From a checkpoint of a small mixture-of-experts model trained on Wikipedia.
Experts: 256 experts in each of 9 layers, 32 GeGLU neurons an expert.
Below are experts of layer 3 (counted from 0) of a mixture-of-experts language model. Rows are named router (the router's row for the expert), gate (a neuron's input weights, with its number), up (a neuron's input weights, with its number), down (a neuron's output weights, with its number) and show model dimensions 0-127. Each number is 200 + 30 x the weight over its row's rms, rounded and kept within 0 to 999.
After each expert's rows: "gets" lists some tokens that make up at least twice as much of what it gets as of all text; "comes before" lists some tokens at least twice as common just after its tokens as in all text. This comes from a sample of Wikipedia text that the model never trained on. Tokens count by the router's weight.

# expert 222
router,247,237,225,200,201,165,173,233,226,219,219,215,232,225,241,194,195,201,230,221,199,209,224,177,196,234,210,172,228,185,211,189,261,193,180,161,184,220,203,211,262,219,198,179,221,168,168,208,270,172,206,208,203,208,205,201,124,235,221,206,192,203,155,208,167,188,194,196,154,198,222,204,166,255,180,229,168,194,224,162,269,244,270,183,187,245,175,202,180,181,201,212,171,176,181,176,172,197,245,250,153,160,139,154,161,192,196,145,152,169,162,225,191,200,159,206,227,187,178,188,200,270,190,228,203,154,179,232
gate0,221,171,248,185,241,210,128,234,176,253,204,206,202,248,233,204,156,242,228,246,224,237,200,241,203,161,255,241,198,192,185,197,220,223,161,189,198,224,220,134,168,168,240,159,191,215,191,217,188,195,213,222,196,195,171,207,171,247,179,167,207,182,190,181,184,241,186,213,188,198,195,170,221,220,202,234,186,211,223,191,234,236,195,178,206,140,186,215,181,226,232,222,235,181,152,132,241,233,201,224,194,156,182,230,150,207,233,136,197,219,244,163,206,199,238,154,184,212,183,244,234,250,238,154,236,180,171,175
up0,194,187,148,191,193,153,206,180,224,178,196,221,190,210,210,236,185,213,166,195,245,223,207,143,179,199,190,194,180,224,190,174,165,172,176,229,187,206,186,195,190,181,169,219,216,204,165,199,179,187,246,170,209,156,202,184,161,142,252,190,250,212,159,220,226,245,186,157,262,248,232,255,196,191,204,132,266,156,178,197,152,214,202,187,235,276,197,187,200,209,229,189,153,181,198,163,123,187,159,191,180,172,266,218,222,246,208,256,194,206,210,244,199,221,210,181,215,187,227,181,136,202,199,206,174,232,212,198
down0,213,196,225,199,209,231,160,184,208,205,192,166,191,246,210,169,224,266,199,196,152,213,186,203,219,179,212,206,186,242,205,198,248,242,205,176,179,259,236,185,200,215,209,192,152,223,203,214,253,243,183,280,258,199,187,205,209,181,223,162,247,203,190,184,234,232,242,167,194,166,213,209,197,181,246,219,137,172,194,194,227,225,184,260,133,200,176,232,220,210,242,211,186,169,198,184,234,242,215,218,187,235,232,236,190,193,217,164,203,204,220,151,210,213,217,125,146,235,182,211,185,168,167,178,261,161,218,146
gets: ".", ";", ",", ").", " but", ");"
comes before: "\n", " The", " In", " He", " It", " This"

# expert 114
router,240,215,195,249,245,198,173,214,218,180,209,230,247,215,264,224,213,190,237,194,206,180,227,171,193,194,213,171,230,220,223,176,236,175,188,149,196,157,237,192,198,211,226,143,223,140,173,232,316,201,224,196,201,223,217,231,189,204,200,226,222,198,193,229,196,184,241,195,159,233,218,203,195,192,254,224,189,175,250,201,254,225,226,184,209,233,141,224,185,292,173,226,161,204,197,207,196,225,231,206,194,157,207,155,261,196,213,175,167,161,197,198,189,231,192,210,164,202,185,193,214,231,214,170,217,158,171,247
gate0,186,228,200,240,210,147,184,218,201,136,211,196,219,209,191,208,260,166,228,180,185,179,197,212,200,154,183,175,191,218,197,165,171,258,193,139,186,177,226,129,210,209,142,230,188,187,211,248,197,193,213,183,228,190,237,243,193,199,191,195,215,218,243,244,242,175,222,207,223,177,172,164,203,143,172,181,237,194,191,187,202,211,168,221,229,162,175,176,185,233,176,229,195,228,231,258,197,162,183,133,153,209,172,207,283,202,229,220,166,197,228,265,198,222,213,203,162,211,247,169,266,147,214,193,210,206,216,212
up0,203,152,187,157,209,265,220,165,190,173,193,160,226,263,211,225,201,190,198,237,223,269,194,243,226,230,222,184,257,208,149,190,255,199,190,240,176,189,189,209,213,236,248,193,189,168,196,210,158,189,218,269,151,195,165,149,198,232,219,235,184,197,160,165,156,220,178,148,201,231,208,170,160,262,160,210,227,217,202,211,204,210,209,203,182,208,193,216,225,207,231,213,216,185,201,188,263,253,204,216,198,206,244,180,165,222,206,135,191,221,243,187,223,205,209,235,210,196,159,192,159,240,201,141,192,160,236,209
down0,196,244,202,209,172,146,224,209,204,197,185,236,253,234,167,189,229,195,210,165,170,188,198,164,208,208,181,185,165,185,195,144,211,237,165,203,214,188,176,135,213,199,211,174,225,173,167,173,203,207,181,168,213,207,208,243,180,203,197,170,199,181,192,294,218,196,208,218,209,157,137,194,187,220,205,167,254,211,205,166,172,207,211,206,222,185,217,183,201,184,224,192,202,212,233,214,121,203,247,141,126,208,191,179,243,207,199,179,243,155,186,227,184,264,228,234,226,237,292,193,225,191,195,149,219,230,246,184
gets: " in", " on", " by", " with", " from", " at"
comes before: " the", " a", " 19", " his", " 18", " an"

# expert 33
router,268,223,255,263,213,218,190,186,202,194,210,228,199,270,218,167,180,212,227,204,183,193,217,160,205,243,214,146,221,203,180,262,220,156,155,170,206,201,154,237,198,179,216,147,238,184,153,221,259,202,211,201,200,214,201,212,221,184,187,172,173,219,179,220,248,225,262,210,213,198,229,191,211,201,235,266,207,152,225,221,255,238,211,198,212,257,170,221,150,250,192,194,152,191,228,165,161,206,181,209,215,207,216,145,202,225,190,172,238,174,195,203,238,248,172,253,187,228,198,161,212,204,227,195,199,182,164,226
gate0,265,144,203,229,236,234,229,165,194,221,184,228,184,201,274,235,227,229,142,209,170,228,173,220,215,189,237,150,231,129,236,197,203,196,190,223,186,208,194,220,233,234,190,148,221,178,188,228,233,200,191,234,192,242,214,198,218,152,186,160,221,191,197,173,214,234,203,241,194,169,179,222,180,246,201,245,182,162,238,195,182,206,195,199,236,143,201,218,195,168,203,225,174,168,183,162,202,260,237,211,154,219,157,211,135,181,209,172,223,183,167,178,209,179,170,182,175,187,148,225,252,221,152,222,231,158,233,212
up0,194,218,211,222,182,191,116,217,218,168,202,185,249,228,156,220,219,217,212,203,238,124,198,184,251,205,188,231,198,216,142,184,217,256,195,187,221,154,195,180,202,212,180,244,231,217,235,127,184,171,254,154,236,153,220,186,227,202,161,202,230,195,181,221,172,203,174,214,206,222,193,158,182,239,184,194,200,239,184,208,206,180,207,234,218,256,189,200,187,162,159,174,181,215,223,214,251,166,188,197,236,217,251,242,234,229,214,208,216,266,194,236,167,204,236,153,176,196,175,214,139,225,202,253,213,240,224,185
down0,187,253,232,223,171,163,224,177,223,255,203,204,198,164,234,142,236,211,163,211,236,214,160,160,198,147,205,175,204,154,183,187,229,215,164,267,191,189,156,217,190,167,215,156,230,190,252,221,209,205,217,209,202,146,246,168,169,196,245,196,212,234,191,168,185,205,176,208,188,199,174,174,211,198,191,222,214,158,194,161,235,196,228,217,207,200,219,189,211,198,259,227,194,182,172,218,156,205,220,174,158,220,190,198,189,226,237,242,184,228,185,212,277,216,189,232,119,267,194,141,218,193,188,225,276,197,184,174
gets: " in", " of", " de", "de", " In", "la"
comes before: " the", " 19", "f", " a", "c", " 18"

# expert 79
router,213,203,237,248,251,278,192,200,214,169,184,218,178,259,185,192,235,234,232,190,170,246,158,185,170,218,247,164,189,202,181,266,193,209,206,202,226,167,196,207,218,201,195,123,202,193,170,225,229,203,194,242,229,258,198,238,160,231,173,200,263,182,201,209,179,183,221,196,205,177,239,159,201,208,192,184,239,163,231,169,223,242,215,189,192,253,196,235,204,220,144,198,182,174,174,247,148,189,180,228,161,197,184,212,252,308,188,198,202,175,192,191,218,201,188,222,213,214,209,181,210,208,179,248,239,206,214,226
gate0,243,207,188,183,241,132,191,182,198,152,182,199,170,209,202,216,221,198,210,219,216,237,163,228,193,147,202,205,252,188,180,250,181,238,212,193,214,206,210,226,166,191,220,206,203,241,188,138,176,181,175,266,185,230,188,250,232,135,195,227,190,209,198,199,202,243,173,161,176,176,169,180,215,191,227,178,201,152,208,210,198,203,189,207,220,171,193,211,221,221,224,205,196,219,166,218,267,221,211,216,207,241,175,173,144,215,114,153,191,199,176,205,261,185,289,195,183,222,179,223,148,196,207,145,247,257,207,180
up0,177,218,257,245,188,160,232,211,175,234,217,227,193,217,221,240,197,200,183,192,194,276,226,197,217,221,203,202,131,196,209,144,188,203,174,166,186,278,171,219,257,176,181,166,233,204,186,197,227,198,220,142,159,161,192,142,166,238,247,178,165,207,188,230,203,195,180,190,142,170,227,226,193,190,171,168,218,232,169,223,149,252,269,196,199,194,151,170,185,182,165,181,248,225,175,194,204,195,233,204,200,200,231,197,240,202,224,169,184,187,227,212,200,218,142,173,251,152,201,188,199,187,225,251,196,168,196,193
down0,194,191,174,208,213,176,177,220,202,170,255,164,206,201,195,191,209,182,187,220,219,227,214,206,193,192,215,194,270,202,213,231,171,236,154,207,208,209,197,239,215,166,200,205,170,198,203,197,199,221,181,213,210,215,219,107,196,177,216,242,200,250,216,204,150,284,208,187,138,175,176,240,204,189,170,242,158,232,189,202,127,176,220,165,241,197,205,196,220,258,206,204,233,182,208,193,266,149,191,224,208,226,145,168,192,186,203,200,212,213,169,222,255,147,191,260,201,228,245,220,160,188,190,254,251,230,173,155
gets: " ", " of", " site"
comes before: " the", " |", "•", "town", "36", "house"

# expert 15
router,198,172,217,217,224,278,187,216,183,189,226,230,245,231,187,186,200,172,245,237,194,160,160,139,205,232,236,159,168,170,180,215,204,176,188,188,185,177,173,142,222,196,173,207,187,204,203,167,249,202,276,241,202,229,261,194,246,215,200,203,190,256,219,205,216,238,253,169,230,219,265,138,226,224,230,160,156,180,235,161,190,215,201,164,181,221,177,193,187,210,186,171,200,213,210,193,203,164,174,191,186,166,203,159,236,235,205,170,176,201,217,162,225,199,186,248,249,201,214,185,220,221,184,169,280,184,203,233
gate0,159,207,146,225,178,211,180,164,249,196,181,223,231,247,141,164,212,205,183,158,208,163,181,196,207,228,187,164,202,206,174,177,239,214,204,186,195,224,204,119,189,241,166,145,183,195,209,198,260,144,208,196,222,253,197,224,139,224,185,192,204,205,191,237,225,180,216,209,254,187,188,201,210,164,184,195,174,194,195,188,179,245,166,207,179,229,165,205,193,191,218,170,280,246,234,238,194,132,202,186,195,166,203,195,230,187,201,213,236,233,206,203,216,255,251,218,195,154,153,191,245,170,195,178,282,189,191,192
up0,166,157,238,221,184,189,240,220,232,191,243,193,212,200,143,242,195,259,202,145,195,229,207,245,210,218,201,189,140,167,167,239,194,180,181,198,242,248,247,219,246,195,232,218,130,173,214,183,242,193,198,186,216,141,201,235,197,239,224,141,227,138,239,222,208,194,162,183,179,226,232,173,215,150,157,188,197,210,221,196,214,225,240,199,219,133,208,241,241,217,170,212,253,231,202,180,218,184,193,190,223,145,185,236,200,210,192,170,212,199,186,212,190,232,210,158,234,200,192,227,197,169,175,194,241,163,250,229
down0,197,186,163,218,220,225,168,200,189,211,136,171,193,223,256,225,194,197,229,186,184,145,240,233,214,140,207,250,176,206,201,207,175,176,220,196,156,239,248,194,110,197,181,185,138,213,163,132,187,202,238,188,207,154,252,210,200,169,165,165,192,241,211,190,204,210,187,138,208,184,219,189,179,198,196,229,230,165,173,184,222,216,245,209,234,219,177,192,213,176,182,157,256,197,156,227,247,141,196,235,208,162,196,219,184,224,261,226,178,160,242,163,225,193,204,190,188,160,196,215,195,197,161,169,188,183,185,235
gets: " ", "ft", " 1", "ver", " It", "t"
comes before: " |", ":", "½", " medal", " \"", " place"

# expert 244
router,228,232,192,256,264,228,156,222,226,180,166,237,221,225,236,180,199,192,223,213,209,201,247,149,190,237,213,146,212,221,184,193,236,194,215,159,210,179,262,213,214,176,217,191,210,135,183,197,294,211,230,225,245,209,196,209,184,191,163,183,211,165,177,202,172,222,229,200,209,220,238,202,191,190,250,224,194,173,263,173,222,234,238,219,208,213,168,200,128,285,160,194,215,218,186,213,187,206,186,233,212,156,216,173,220,204,199,111,225,176,183,167,199,220,180,219,166,210,181,193,213,218,232,185,216,180,189,247
gate0,182,203,190,210,202,161,154,220,206,283,191,200,193,159,144,234,234,244,210,250,212,162,230,149,180,204,213,179,196,234,174,192,181,172,208,212,163,211,225,175,230,168,123,299,204,188,196,195,219,178,267,192,248,172,167,237,227,167,216,182,187,175,174,160,264,192,206,183,234,178,208,255,205,222,226,227,235,154,195,214,205,234,212,215,254,156,215,203,163,205,176,244,214,218,170,211,211,195,198,176,214,200,215,202,178,217,238,180,215,252,193,225,201,242,249,224,164,220,199,179,207,210,174,178,248,198,221,221
up0,224,231,204,201,195,245,264,226,222,181,227,171,210,225,166,189,177,169,195,191,201,265,156,186,153,162,197,207,189,166,197,218,188,216,198,262,220,154,163,172,135,211,180,115,210,254,232,201,182,216,166,148,212,235,218,208,190,221,223,180,170,166,238,226,130,165,193,203,184,151,225,215,179,211,225,198,177,215,198,183,173,187,207,189,168,197,208,205,217,163,230,163,216,208,209,275,217,174,259,236,155,209,167,184,174,185,165,254,181,235,208,183,192,162,212,187,222,164,184,224,189,211,248,183,206,157,187,145
down0,191,194,261,221,177,167,148,212,137,224,242,192,216,218,180,195,230,120,241,233,219,171,255,171,194,174,206,222,258,210,220,236,190,215,160,188,209,265,132,164,211,169,173,234,223,108,164,231,217,195,162,164,231,203,225,222,204,183,224,182,204,260,202,174,223,200,207,196,207,212,210,223,207,199,222,190,231,193,229,214,175,202,222,218,216,207,199,201,225,207,206,223,204,260,182,190,215,208,163,165,181,191,231,257,189,215,230,195,202,234,171,200,240,183,217,205,153,238,214,200,187,207,118,193,202,131,191,179
gets: " in", " for", " to", " at", " from", " on"
comes before: " the", " a", " 19", " his", " 18", " an"

# expert 234
router,257,218,245,216,197,277,185,207,277,233,220,217,173,231,200,238,198,220,278,218,207,204,209,162,217,200,235,156,213,216,204,215,280,209,185,162,240,182,226,160,223,187,170,191,214,221,170,146,262,215,214,215,249,219,231,237,233,220,222,158,200,199,193,216,229,201,184,187,227,177,222,175,203,198,190,230,227,194,220,180,164,242,202,165,185,248,153,219,193,229,189,192,203,234,224,219,203,192,184,270,179,185,195,190,255,201,230,200,231,167,146,176,202,257,139,232,212,229,206,166,185,180,153,205,182,194,197,219
gate0,199,210,170,210,233,183,238,207,246,207,180,177,217,208,175,278,216,204,216,200,192,174,144,209,179,195,188,206,161,204,181,174,239,226,208,203,244,166,188,203,169,130,182,200,218,193,175,138,224,190,221,194,247,185,212,208,200,206,218,187,225,179,222,185,206,185,173,163,250,179,258,183,166,159,213,128,182,201,236,199,166,232,190,175,207,286,154,222,175,219,192,231,199,178,235,201,228,196,230,218,261,255,187,240,205,208,163,216,198,201,213,158,170,203,260,220,229,174,196,212,126,219,191,191,241,263,170,244
up0,212,247,180,213,178,188,141,158,192,204,244,207,211,175,211,126,214,197,175,228,238,206,232,180,231,189,242,207,221,210,233,211,181,185,178,178,140,241,187,238,198,230,192,248,224,195,225,235,191,170,184,191,170,191,158,229,203,213,204,241,165,191,196,201,187,179,219,195,182,203,164,211,179,258,222,216,214,187,159,246,213,175,158,185,143,115,278,177,246,224,163,195,170,178,197,179,174,191,186,167,184,150,226,172,137,208,202,192,212,197,156,188,288,169,186,209,194,172,215,146,228,218,210,218,180,186,194,162
down0,157,196,183,238,202,156,211,213,265,231,155,215,237,134,171,210,271,234,228,161,220,230,199,221,175,159,201,163,190,225,216,182,239,209,229,199,234,190,219,184,215,165,257,186,224,181,197,218,273,221,168,154,174,202,275,234,206,188,158,203,243,171,210,184,245,201,207,231,253,223,266,201,191,188,219,218,180,199,191,208,178,253,197,209,162,235,187,227,182,155,158,198,232,203,237,194,207,157,193,174,204,222,155,144,158,198,214,179,214,204,196,183,189,204,221,224,195,234,198,184,131,177,196,175,163,221,182,227
gets: " (", "2", "5", "1", "3", "4"
comes before: " |", "20", ")", ".", "/", "–"

# expert 214
router,217,223,192,219,232,292,175,195,206,268,223,210,156,237,183,227,241,217,248,220,236,167,236,183,221,218,210,190,185,202,186,206,222,232,201,178,191,138,192,136,289,169,209,164,249,163,179,157,219,186,181,246,258,196,277,206,215,215,173,182,157,203,198,236,214,157,174,172,161,189,252,185,198,167,222,181,215,214,239,164,191,256,251,184,167,215,172,206,204,223,181,180,214,171,244,172,221,208,209,188,171,196,215,181,247,211,222,182,233,173,205,244,187,231,202,183,176,227,230,177,229,189,193,200,208,193,183,194
gate0,220,165,197,211,210,221,158,209,192,273,199,203,205,188,230,173,201,211,171,213,201,229,214,130,203,215,217,232,295,238,253,193,212,207,208,202,165,178,176,165,173,225,206,150,187,175,191,210,249,225,231,122,179,197,201,170,227,208,211,231,175,197,161,216,159,200,116,209,195,192,217,232,184,168,264,169,194,202,192,201,211,229,242,125,205,233,202,231,197,186,234,152,206,178,192,237,187,205,246,203,154,201,146,190,224,193,205,221,211,218,162,151,217,188,154,231,160,179,180,221,210,171,176,142,207,200,202,228
up0,191,245,288,158,215,202,216,181,213,180,246,205,221,217,207,235,154,209,176,224,216,248,202,222,190,230,200,219,162,189,187,221,181,153,204,191,190,179,239,227,180,189,207,157,200,184,176,208,198,171,185,234,230,246,228,262,252,214,122,228,182,182,215,195,180,194,209,181,146,254,211,243,173,173,177,200,185,192,248,190,174,185,166,236,225,175,187,201,216,153,197,199,169,204,203,172,219,147,129,212,185,195,236,155,132,214,206,252,170,215,234,239,217,179,175,174,184,181,188,168,197,186,225,164,209,236,129,231
down0,212,196,195,266,146,222,240,204,197,181,167,198,205,255,176,229,217,229,188,203,141,195,245,213,239,257,209,180,202,180,213,175,215,162,187,180,164,237,169,227,224,216,273,131,222,248,165,202,179,200,135,232,153,176,201,194,215,188,169,184,204,145,237,199,165,188,179,222,171,173,195,170,208,183,194,157,214,191,193,167,174,219,198,269,164,181,190,148,195,180,195,224,185,169,155,148,138,212,186,139,164,166,176,154,192,185,248,166,217,180,172,226,198,158,210,242,174,190,190,215,202,212,186,191,216,198,198,218
gets: ".", "mi", "–", " mi", "th", "–1"
comes before: " |", "5", "4", "6", "1", "2"

# expert 22
router,196,177,214,221,242,242,164,256,283,192,245,191,178,208,190,191,235,171,249,183,199,169,234,192,195,173,203,124,197,163,171,210,271,233,213,195,194,177,249,193,238,251,192,194,200,236,201,197,250,189,200,250,201,231,235,214,196,201,196,253,223,223,227,219,211,237,220,156,175,129,317,202,191,171,244,214,185,166,221,164,196,232,197,184,177,233,209,226,178,209,187,179,228,226,221,193,187,196,172,217,190,165,209,192,230,197,189,144,229,195,183,204,192,238,219,228,236,223,213,193,182,191,181,232,201,168,186,167
gate0,162,204,176,244,232,223,211,202,194,189,177,214,148,252,189,203,283,176,191,169,166,185,128,179,165,164,215,131,180,206,201,168,186,252,215,220,182,197,187,213,212,198,169,191,227,209,202,188,207,193,247,222,178,205,194,196,168,192,210,194,212,200,254,187,175,218,203,230,229,163,225,211,213,223,174,235,134,194,201,149,215,177,250,195,233,143,195,206,245,199,144,184,186,162,208,183,224,212,232,211,176,176,213,144,274,160,246,174,186,185,191,170,185,242,220,222,224,221,154,202,230,205,220,146,209,236,276,209
up0,215,185,163,202,223,190,198,232,253,97,164,183,202,203,204,187,231,216,218,224,188,199,228,205,174,191,193,277,188,197,179,225,198,211,199,238,161,219,195,121,199,164,209,160,176,172,183,157,180,186,216,159,195,192,148,165,190,197,160,193,252,234,224,127,215,219,187,211,158,199,206,183,244,182,231,195,152,178,150,244,236,171,264,213,209,264,202,215,170,201,225,194,195,268,190,221,234,220,240,227,224,211,234,208,214,225,235,196,234,210,210,195,230,236,231,220,185,232,211,185,252,172,173,186,214,193,227,224
down0,259,217,237,218,147,178,170,199,210,211,190,191,266,183,224,193,194,192,205,240,262,228,194,257,179,153,237,250,196,234,209,205,201,225,178,215,146,232,185,237,190,176,204,183,170,198,153,203,173,127,193,240,195,125,285,229,245,160,231,172,211,189,180,198,220,202,183,194,209,201,188,165,163,215,137,206,198,237,215,268,186,200,202,223,204,250,240,210,195,177,198,170,219,217,173,226,185,209,199,191,218,187,166,212,187,171,174,240,186,201,181,214,153,190,174,236,152,242,203,178,226,165,211,205,222,180,254,175
gets: " 0", " 1", " 2", " 3", " 6", " 5"
comes before: " |", ".", ";", ",", "–", "–1"

# expert 36
router,216,205,207,248,204,206,178,199,213,245,227,234,169,252,209,215,204,188,225,244,257,217,199,208,177,203,214,203,168,189,165,206,198,194,201,154,170,216,229,140,201,240,212,114,256,203,183,244,219,202,191,226,226,191,250,203,165,193,188,191,168,191,198,202,182,154,212,189,172,179,254,190,150,209,179,191,234,213,207,198,266,245,150,132,157,186,161,217,181,211,165,113,158,204,251,221,177,191,200,209,181,180,163,183,197,215,195,143,164,181,189,218,194,189,204,250,197,202,197,166,190,237,162,229,264,158,211,204
gate0,204,213,238,241,211,214,221,207,179,201,273,193,257,258,192,216,200,236,203,159,191,254,181,196,199,237,236,188,149,224,192,188,213,210,171,170,234,244,198,152,210,229,221,195,226,251,209,236,191,197,195,168,163,192,193,117,202,221,176,154,195,190,236,235,288,193,204,205,197,205,194,217,213,235,234,228,222,202,234,167,233,198,220,238,189,168,192,144,203,184,188,158,234,276,230,204,182,180,159,167,214,175,232,155,198,213,221,219,195,248,225,254,229,209,216,219,221,234,255,209,170,182,217,194,239,162,217,198
up0,190,194,169,216,211,198,275,202,172,245,218,198,234,238,154,191,178,200,185,201,231,156,216,188,230,222,155,179,223,243,132,174,212,242,167,200,195,213,181,160,191,199,256,223,234,184,194,200,193,193,171,223,211,271,200,179,237,217,201,170,216,249,219,166,256,179,224,169,190,161,135,253,210,194,191,209,177,172,220,246,190,181,238,222,176,198,171,188,213,186,149,224,235,246,219,217,244,202,110,189,225,204,229,168,244,238,179,247,175,201,213,206,171,237,167,181,212,144,191,184,245,203,222,188,222,225,192,216
down0,190,197,246,157,134,171,219,205,177,185,152,214,242,193,198,134,228,174,226,160,222,208,188,232,204,247,215,186,224,166,200,217,137,199,240,187,140,193,196,184,182,249,163,166,130,200,220,163,210,200,209,213,180,185,209,261,156,180,245,226,187,192,149,164,155,174,237,244,189,186,207,147,205,178,194,166,220,189,129,201,217,211,219,159,221,209,201,154,227,188,197,152,205,175,205,174,201,177,222,173,179,227,188,187,159,228,257,197,161,156,166,206,148,198,181,198,205,205,241,202,161,185,195,235,181,219,153,218
gets: "ci", "00", "50", "80", "70", "90"
comes before: " |", ")", ".", ",", "–", "°"

# expert 80
router,215,190,213,248,249,211,156,216,257,239,181,229,185,247,251,217,272,209,217,193,239,208,218,198,175,178,196,166,178,173,209,210,205,199,173,189,188,272,265,172,253,194,203,159,215,150,167,202,208,173,221,179,210,208,245,247,218,166,216,188,213,223,153,213,156,226,232,183,204,223,277,181,176,221,199,155,188,184,195,192,238,222,206,169,175,211,132,209,126,161,191,213,154,195,208,170,145,226,195,184,207,193,206,151,210,254,183,204,226,168,169,233,219,231,176,205,194,211,200,191,168,189,135,199,182,193,205,208
gate0,166,200,189,213,239,168,191,218,216,234,192,223,182,234,194,172,184,161,211,210,226,194,197,242,118,202,166,222,176,202,248,222,213,122,173,244,179,193,245,184,217,156,195,181,191,219,164,171,218,193,255,170,189,196,214,208,245,181,233,201,138,212,179,179,155,232,254,164,191,204,243,184,180,121,162,143,185,149,211,214,223,206,198,199,189,197,205,232,140,222,231,179,203,179,244,173,242,210,193,179,212,168,205,186,193,237,177,212,172,222,237,198,162,167,211,196,216,193,194,192,133,196,179,202,156,135,174,149
up0,186,187,193,211,183,231,254,240,191,190,176,194,225,182,184,241,213,220,228,222,183,194,239,221,209,217,211,184,140,211,232,212,211,148,223,184,232,217,207,198,255,181,163,181,208,206,172,205,205,184,200,142,250,187,186,128,224,188,214,207,186,236,225,263,267,262,200,225,213,174,192,157,245,200,164,202,205,221,176,179,262,234,237,176,191,213,230,165,186,187,186,132,185,256,226,206,221,177,133,188,233,198,205,248,232,207,215,259,175,200,173,178,177,165,179,181,210,237,221,224,233,131,217,180,204,164,243,189
down0,227,198,246,227,248,217,126,184,188,192,188,222,233,234,188,213,183,218,186,185,218,218,189,175,199,202,184,212,187,202,197,181,176,262,174,199,156,197,174,240,184,221,130,167,211,181,208,248,238,217,137,224,219,167,183,185,166,154,226,156,217,241,239,150,136,140,181,183,186,196,206,178,179,260,264,212,181,239,163,194,238,168,165,293,168,213,201,212,192,184,205,238,232,175,242,197,202,194,220,187,159,216,220,198,214,186,167,192,235,192,204,212,208,229,180,157,196,216,171,186,219,218,185,271,222,196,178,169
gets: " 19", " b", "ca", "20", " ca", " m"
comes before: " |", ",", ")", ".", "–20", "–"

# expert 52
router,215,217,165,214,221,257,146,208,257,189,210,227,238,197,184,178,199,161,215,280,202,223,252,196,204,213,226,210,130,216,192,213,187,237,167,222,211,172,190,122,252,199,193,250,249,229,212,201,226,159,227,289,191,196,231,212,191,262,185,222,225,220,223,178,195,185,236,147,217,171,271,151,199,194,240,199,191,213,219,149,221,189,218,180,208,195,186,236,179,190,206,155,167,180,243,203,210,182,155,189,194,186,205,192,241,245,221,190,159,177,189,194,224,195,175,251,240,189,200,200,171,215,164,187,214,184,198,200
gate0,163,193,199,197,191,292,157,273,161,136,220,178,217,199,206,179,197,209,166,217,196,249,176,254,177,225,221,196,189,217,221,233,209,202,183,238,219,224,235,164,221,190,156,179,200,202,225,192,198,217,242,193,213,180,223,206,219,228,192,172,231,249,156,179,198,154,186,117,188,254,187,246,192,153,254,200,188,199,223,165,280,222,155,184,222,212,204,218,173,189,185,170,230,231,226,234,190,187,214,227,166,200,192,139,185,190,246,215,164,233,187,223,201,215,185,153,198,207,231,158,225,226,162,159,199,215,211,222
up0,196,217,187,177,199,229,191,212,180,160,157,210,180,188,186,191,198,197,155,204,182,224,174,260,266,181,214,201,164,182,225,236,162,182,206,254,205,140,188,155,243,193,188,149,235,203,201,270,173,187,179,209,226,214,178,165,219,206,202,199,168,214,127,159,257,134,195,179,219,206,210,258,176,164,190,172,150,216,194,191,261,182,220,151,260,208,219,183,166,198,184,191,186,240,196,222,159,184,160,234,172,214,198,162,220,192,258,207,187,198,203,184,251,186,159,199,204,234,198,178,256,193,161,174,161,177,220,231
down0,206,215,205,169,218,170,251,161,240,242,174,194,205,207,207,170,133,187,182,172,244,209,165,156,208,169,229,152,237,240,173,206,198,170,233,184,198,189,194,139,187,208,192,199,162,219,252,187,230,200,200,181,183,143,149,209,193,234,204,212,212,161,267,182,212,223,175,202,203,195,213,180,230,163,173,179,188,217,153,200,160,182,199,176,146,193,212,208,241,199,184,156,154,110,182,200,172,234,196,205,253,144,155,213,187,213,188,223,194,179,220,183,199,137,185,180,175,205,171,253,207,185,179,220,198,198,235,116
gets: "ster", "b", "mp", "nd", " Si", " So"
comes before: " |", "re", " 19", "ence", ":", "ent"